From a checkpoint of a small mixture-of-experts model trained on Wikipedia: 237M tokens.
Below are experts of layer 6 (counted from 0) of a mixture-of-experts language model. Rows are named router (the router's row for the expert), down (a neuron's output weights, with its number) and show model dimensions 0-95. Each number is 128 + 24 x the weight over its row's rms, rounded and kept within 0 to 255.
Before each expert's rows: "comes before" lists some tokens at least twice as common just after its tokens as in all text. This comes from a sample of Wikipedia text that the model never trained on. Tokens count by the router's weight.

# expert 42
comes before: " ", " —", " \"", " $", " -", " MF"
router [ 86 111 127 182 140 116 176 157 146 158  92  85 149 128 142 127 128 102 117 127  89 157 117 150 114 118 103 121 139 130 172 119  88 130 114 161 113 126 154 167 146  88 123 105 123 141 136 135 104 107 111 109 142 132 144 102 134 127 170 180 129 121 137 144 127 109 131 145 139 120 127 123 118 125 147  80  99 153 105 178 120 127  91  98 124 145 135 152 122 127 117  77 136 157 181  93]
down3 [119  85 117  83 114 116 107 106 109 161 128 104 117 128 161 102 133 137 133 139 177 139 141 121 147 130 113 123 140 106 126 137 130 146 129 145 101 112 161 108 138 138 173 140 143 101 175 155 102 182  94 143 182 131 125 130 113 126 148 139 162  97 126 141 101 160  95 117  89 115  89 101 141 118 136 186 103 136 125 127  97 162  78 134 122 147 159 106 128 104 177 127 125 139 116 150]
down4 [136 115 154  77 149 151  98 127 141 105 116 122 131 122  93 136 104 125  84 121 127 117 149  99 107 107 138 107 140  91  97 135 154 118 131 105 113 158 110 150 111 119 153 138 148  98 149 101 133 103 119 125 114 127 112 107  86 177 136 182 173 104 125 150  84 151 147 135 104 162 134 147 148 108 121 137 120 165  96  76 112 144 143 143 162 139  80 126 130 149  69 119 100 148 125 107]
down5 [122 164 168 172 123 126  94 138 100  97 126 134 160 135 101 174  69 131 136 109 133 145 124 102 105 135 101 151 134 143 111 160 108 130 146 154 142 116 107 118  91 138 172 136 120 151  79  98 133 132  92 143 132  69 126  84 113 137 167 137 105 143 134 128 134 122 141 152 125 139 134 114 128 145 104 119 115 143 103 100 130 140 129 128 161 171 126 180 155 133 192 140 156 114 124 117]
down6 [126 136 110 165 184 121 120 148 123  93  90 149 123 111 153 130 166 156 117 108 141 139 111 156 133 143 132 139 134 114 150 125 144 101 135 150 109 130  99 127  71  90 102 147 161 122 153 147 108 120 126 119 115 142 178  93  77 119 127 111 115 105 157  99 120 108 155 128 131  94 104 127 149  94 112 152 117 117  95 159 149 131 115 162 121 165 134 129 132  83 124 170  95  82  94 158]
down7 [115  87 165 147 119 118 129 163  81 121 112 125 141 135  88 104 121 116 123  79 101  91 132  98 115  69 140 103 153 150 137 145 124 134 175 119 150 143 152 113 165 105 144 124  84 130 173 155 122 170 110 141 151 131 118 134 111 123 176 122 171 132 162 159 120 110 170 123 109 139 100 180 139 118 122 145 135 139 116 119 150 118  95 140 177 118 129 120 107 148 132 107 119 133 112 113]
down8 [149 127 119  95 111 133 113 103 155 125 137 125 116 109 149  97 115 131  88 166 173 120 110 122 124 136 108 121 140  82  84 145 138 127  88 152  96 128 122 101 126 156 127 147 116 141 158  98 105 172 127 159 137 138 136 149 115 118 155 168 167 141 128 111 111 105 140 149  79 111 135 112 141 162 114 129 112 177 120 139  56 132 148 178 152 121 124 127 102 115 171 130 109 118 161  92]
down9 [ 96 157 112  84 114 122 151 158  80 139 137 164 106 121 152 124 162 146 125 102 105 125 145 150 198 121 109 112 123 139 128 151 167 125 111 149  82 139 135 154 156 138 137  96 148 154 108 143  80  95 100 154 109 131 154 111 101 143 148 126 117 155 114 179 121 135 113 108 127 165 132 127 174 129 158 132 120 157 101 112 116  99  99 102 116 106 107 136  97 115 126  95 151 107 140 101]
down10 [110 136 167 133 103 161 136 116 180  76 107 155 126  97 106 143 113  72 126 171 108 102 115  93 119 160 134 131  96  98 127 129 123 114 125 116 174 147 111 145 123 151 120 155 134 170 111 106 139 110 144 112 147 146 143 131 161 105 130 128 148 113 104 152 148 124 135 128 132 122  98 168 101 120 150 100 122 153 117 161 118 106 150 151  84 124 126 123 113 162 101 144 123 114 124  48]
down11 [106 135 107 114 129 162 124 102 138 137 145  88  99 117 140 179 151 126 162 184 151 138 152 103 176 118 113 155 160 116 115 122 109 142 124 157 125  79 145 103 107  70 153 113 114 138 164 173 117 139 109 141 145 107 109 120 108 146 132 123 126 171 113 122 107 128 130 120 138  84 167 140 160 136 122 103 152 152 169 138 108 134 104 152 134 118 106 142 128 152 115 119  96 103 147  73]
down12 [154 120 117 134 124 151 132 114 142 153 130 141 168 135 134 144 149 149  99  81 144 108 146 171 110 105 125 109 157 129 112 152 124 133 115 126 173 141 113 115 100 115  89 166 103 101 152  81 168 149 115 117 168 171 140 106 102 137  99 137 129 106 147 100  88 117 170 146  83 118 110 147 141 122 117 159  87 116 104 100 110  99 162 150 152 151  90 147 118 146 154 157 147 120 165 124]

# expert 21
comes before: " the", " a", " his", " to", " an", " in"
router [ 99 154 115 138 109 108 129 149 158 122 137 125  93  94 119 110 179 143 114 114 184 161  63 133 139 128 158 103 146 143 116 132 154 130 128  95 116 142 118 121 135 144 130 109 125 154 165 134  99 119 127 145 128 147 117 117 105 123 157 122 105 167  67 124 113 107 120 126 174 138 112 130 150 140 122 154 103 102 122 122 112 157 159  92 117 125 133  71  92 124  86  71 129 161 126 143]
down6 [143 155 115 175 185 151 185 169  99 126 137 124  94 170 122 121 124 153 141  85  82 126 160 148 131 103 120  81 120 116 148 120 142 141 163 101 133  96 132 120 125 100 154 134 122 149 137 148 165 114 110 112 142 146 136 131 131 158 119 176 131 108 121  92 153 157 161 138 105 146 134 129 148 125 116 132 116 138 159 107 145 149 113 119 123  90  97 177 139 166 123 153  86 126 130 144]
down7 [148 155  97 129 110 139 105 118 136 106 110  82 119  91 115 124 122 143 129 141 103 143 101 124  74  91 114 144 111 129 118 133 132 113 125 106 170  57 168 149 136 142  92  95 168 164  83 114 117 117 135 106 115 101 145 115 159 125 122 149 130 172 100 139 141 143 144  85 127 143 116 112 157 126 129 154 115 129 156 145 170 153 141 130 152 153 132 174 113 119 139 120 123 105 118  70]
down8 [143 120 169 126 114 119 154 141 142 125 104 137 115  92  95 116 117 134 106 140 148 119 114 124  91 116  81 145 135 131 106 150 131 119 127 149 151 127 118 177 125 132 103  99 148 134  72 124 102 132 177 131 115 158 121 131 137 136 108 181 135 114 162 175 151  91 135 136  83 163  86 137 191 157 162  96 127 110 164 113 167 122 112 166 143 122 108 102 161 121 129 147 130 136 118 135]
down9 [169 100 113 126 133 152 126 139 109 118 127 132 132 131 135 128 128 166 128 142 105 137  77 138 145 113  90 111 121 125  96 147  93 113 125 150 132 110 148 158  99 120 101 153 129 132 108 148 107 107 107 151 136 130 114 102 121 154 165 123 158 106 140 104 144 129  85 126  84 124 128 161 148 199 104 146 169  94 151 117 155 120 105 131 141 117 114 125 148 117 144 128 126  91 128  29]
down10 [113 143 112 109 145 145 109 106 102  95  91  98 153 121 130 120 152 143 144 132 152 159 177 132 118 100  83  90 120 126 170 170 174 163 142 122 121 132 141 174 145 167 109 118 162 127 110 179 139 146 146 110 131 125 134 132 133  91 114 129 108 131  98 112 152 128 154  86 116 120 132 166 127 126 115 137 162 135 106  84 107 101  88 122 140 151 153 127 163 127 146 107 139 114 151  73]
down11 [119  88 139 123 106 127 131 164 134 116  89 175 161 122 134 134 149 129 104 127 113  64 123 138 137 145 128 153 111 100 159 130 105  92 116 128 149 152 138 141 116  92 113  80 128 138 156  93 113 154 153 152 117  86 116 165 120 114  93 155 103 169 155 133 125 108 123 138 151  93 162  68 139 151 131 103 138 154  93 143 136 182 122  91 161 116 134 148 134 152 109 125 110 128 125 113]
down12 [ 96 107 158 143 117 106 140 121 146 119 133 167 108 108 138 151 160 196 101 121 149 113 130 127 119 123 151 134  98 173  87 158 153 122 124  85 130 128 140 123  89 109 112 154 155 116 179 144 108 144  96 150 142 144 116 119 103 141 147 163 145 166 119 151 100 166  95 132 130  88 110 124 141 121 150 154 130  97 120 158 102 164 137 156 125  92 136  90 101 132  94 165 107 146 138 133]
down13 [130 111 137 141 116 147 113  80 113  99 138 107 115 165  58  82 139 139 117 125 141 146 143 112 128  82 118  91 145 146 147 117 122 131 101 113 126 147 166 100 106 164 182 116 182  92 131 142  79  93 144 123 134  97 140 147 130 126 118 105 137 113 130 110  98 108 127 154 110 160 148 124 139 114 129  85 128 141  85 132 134  78 149 148 120 110 173 120  89 125 140 125 133 122 128 147]
down14 [127  90 139 124 144 126 118 110 129 136  85 156 164 127 117 133 157 135 133  99 156 133 162 116 116 130 108 165 109 174 105 167 156 150 118 161 115  87 120 129 121  96 108 143 157 139  87 146 132 143 110 158 115 123 135 109 107 121 134 112 107 109  94  75 150 176 134  99 124 131 145 157 194 135 103 169 141 108 105 103 123 134 172 103 111 153 140 131 122 141 140 158 115  90 124  83]
down15 [173 129 121 129 119 111 177 125 120 127 156 108 113 126  95 144  97 111 101 107 110 125 111 140 151 124 141  76 153 145 139 152 154 144 153 117 155 139 138 153 123 152 134 125 122 160 101 150 148 111 124 115 140 146 136  73 146 131 149 107 175 127 102 168 100 143 104 139 162  96 155 162 145 100 132 119 144  78 151 149 116 140 137 134 126 160 110 128 105 130 122  92 134 150  82  49]

# expert 30
comes before: " ", "1", " Nominated", " $", "2", " list"
router [ 88  97 146 172 150 114 158 141 141 106 103 114 121 112 115 129 168 103 160 124  95 134 140 132 120 151 111 142 149 115 149 125 106 125 104 125 120  97 115 117 153  76 138 129 133 127 174 127 103 110 131 144 168 159 163 124 133 142 167 132 147 153 148  81  82 135 115 154 117 106 150 118 125 146 152  85 143 132 130  89 103 147  68 125 140  87 104 144 114 136  81 131 126 142 141  75]
down2 [134  84 147 119 128 174 154 121 104 119 136 129 132 145 110  97 119 160 107 135  70 124 140 139 156  79 145 128 149  64 138 109 151 116 128  85 139 134 123 116  77 128 107 141 151  56 135 123 148 101  87 122 142 128 124 138 134 122 142 172 119 110 146 155 120 148 101 121 186 156 116 152  79 130 125 137 121 117 110 146 160 108 118 119 128  96 111 139 101 121 147 116 124 118 131 166]
down3 [ 95 130  99  91 141 167 119 150 148 128 104 175 133 134 131 144  83 126 102 145 158 110 126 119 135 159 141 135  90 122 122  96 155 138 135 173 163 150 133  94 115 125 122 120  72 165 126 153 127  85 153 139 141 142 174  67 141  99 123 105 102 108 125 104 138  75 107 140 113 147 143  77 144 131 112  99 107  88 105 109 123 125 148 138 123 154 107 127 127 112  96 146 115 115 115 129]
down4 [ 96 122 164  90 138 126 125 144 117 120 130 143 147 135 111  89 108 116 139 117 160 111 124 124 107 114 133  94  90 125  85 129 125  81 130 112  63 105 121 115 134 128 169 138 147  69 135 135 111 113 130 156  97 139 136 141 177 126 108 156 126 149 128 111 133 151 120 122 128 154 118 123 124 157 148 124 127 150 151  63  79 144 100 121 132 132 158 143 112 118 169 129 154 184  85 156]
down5 [127 133 155 134  97  89 196 124  65 170 154 134 109  84 115 140 166 150 142 101  74 147 145 122 134 114 121 107 161 136 132 134 144 110 141 137 131 120 105 136  90 138 128 146 175  96 111 119 132 126 113 135 133 156 134  84 101 126  87 166 153 146 126 110 100 129 113 142 125 101 115 142 129 108 160 110 140 123 137 100 163 137 107 121 163 127 103 160 158 120 136 123 115 149  75 152]
down6 [142  85 120 128 107  62 130 140 112  94 154 144 139 102 119 112 133 100 133 110 111 155  94 161 157 142 129 146 115 140 138 132  86 112  90 160 114 103 138 122  76 122 128 125 132 157 119 123 100 131 123 136 128 130 170  99 131 128 153  90 165 102 122 137  91 122  75  80 119 119 143  99 114 136 151 121 160 146 117 139 121 137 148  72 121 114 149  81 142 146 130  94 130  85 135  90]
down7 [178 103 121  80  88 145 106  64 135 166 143 158 149 112 120  94 124  77 112 168 118 127 123 106 159 137 165 130 195 101 135 119 177 129 130 115 146  99  99  99 132 141 151 138 145 150 134 136 154 102 154  89 147 106 134 128 142 113 151 123 121 138  75 138 126 135 169 103 129 129  90 112 140 120 124 106 112 150 125  96 130 140 112 152 121 127 140 107 132 146 108 119 122 130 135 163]
down8 [126 115 110 146  54 134 103 156 154 127 120  82 128 115 139 116 116 155 155 155  85 104 151 128 152  89  92 146 127 108 146 139 123 144 151  85 154 128 116 121 113 162 128  76 131 104 152 149  95 105 135 144 114 163 121 107  85 160 126 129 165 101 170 129 109 106 138 127 115 137 150 167 135 153 115 126 156 158 145 124 107 123 153 172 152 147 135 121 111 156 139 166 135 144 154 161]
down9 [170 159 158  92 109 123 156 116 110 119 164 147  98 171 190  89  83 128 120 100 146 106 120  90 115 114 113 100 104 143 160 151 150 162 108 177 166 116 107 142 105 122  79 100 106 158 132 123 110 135 134 123 136 123 118  90 166 109 139 107 127 147 124 109 110  86 140 138 115 102 111  99 171 152 121 157 135 168 115 126 140 158 130 147 121 142 110 129 116 127 128 131 152 108 126 107]
down10 [133 124 136  59 112 172 104 125 147 149 116 150 160 127 109 116 107 111 134 117 169 165 160 161 131 137 159 163 119 144  84 109 161 140 125 156 132 119 137 148 124 149 135 155 112 140 107 104 155 144 186 125 152 121 137 143 114 139 158 121 118 112 129 149 129 125 131 141 132  66 140 116 104  97 163 147 112 145 153 154 159 168 173 137 111 134 155 143 167 120 132 175 137 113 136 169]
down11 [109  93 125 139 122 151 110 162 176 106  96 113 151 156 149  82 147 129 141 177 128 102 132 126 128 158 118 142  79 145 157 124 127 136 135 136 136 152 151 123 170 136  89 145 127 108 122 126 109  98  97 150 133 153 157 128 143 111 125 130 138 123 142 156 112 128 119 153 116 107  92 123 122 186 102 110 138 119 150  68 136  94 138 116 110 143 102  96 128 144 120 141 136  61 187 113]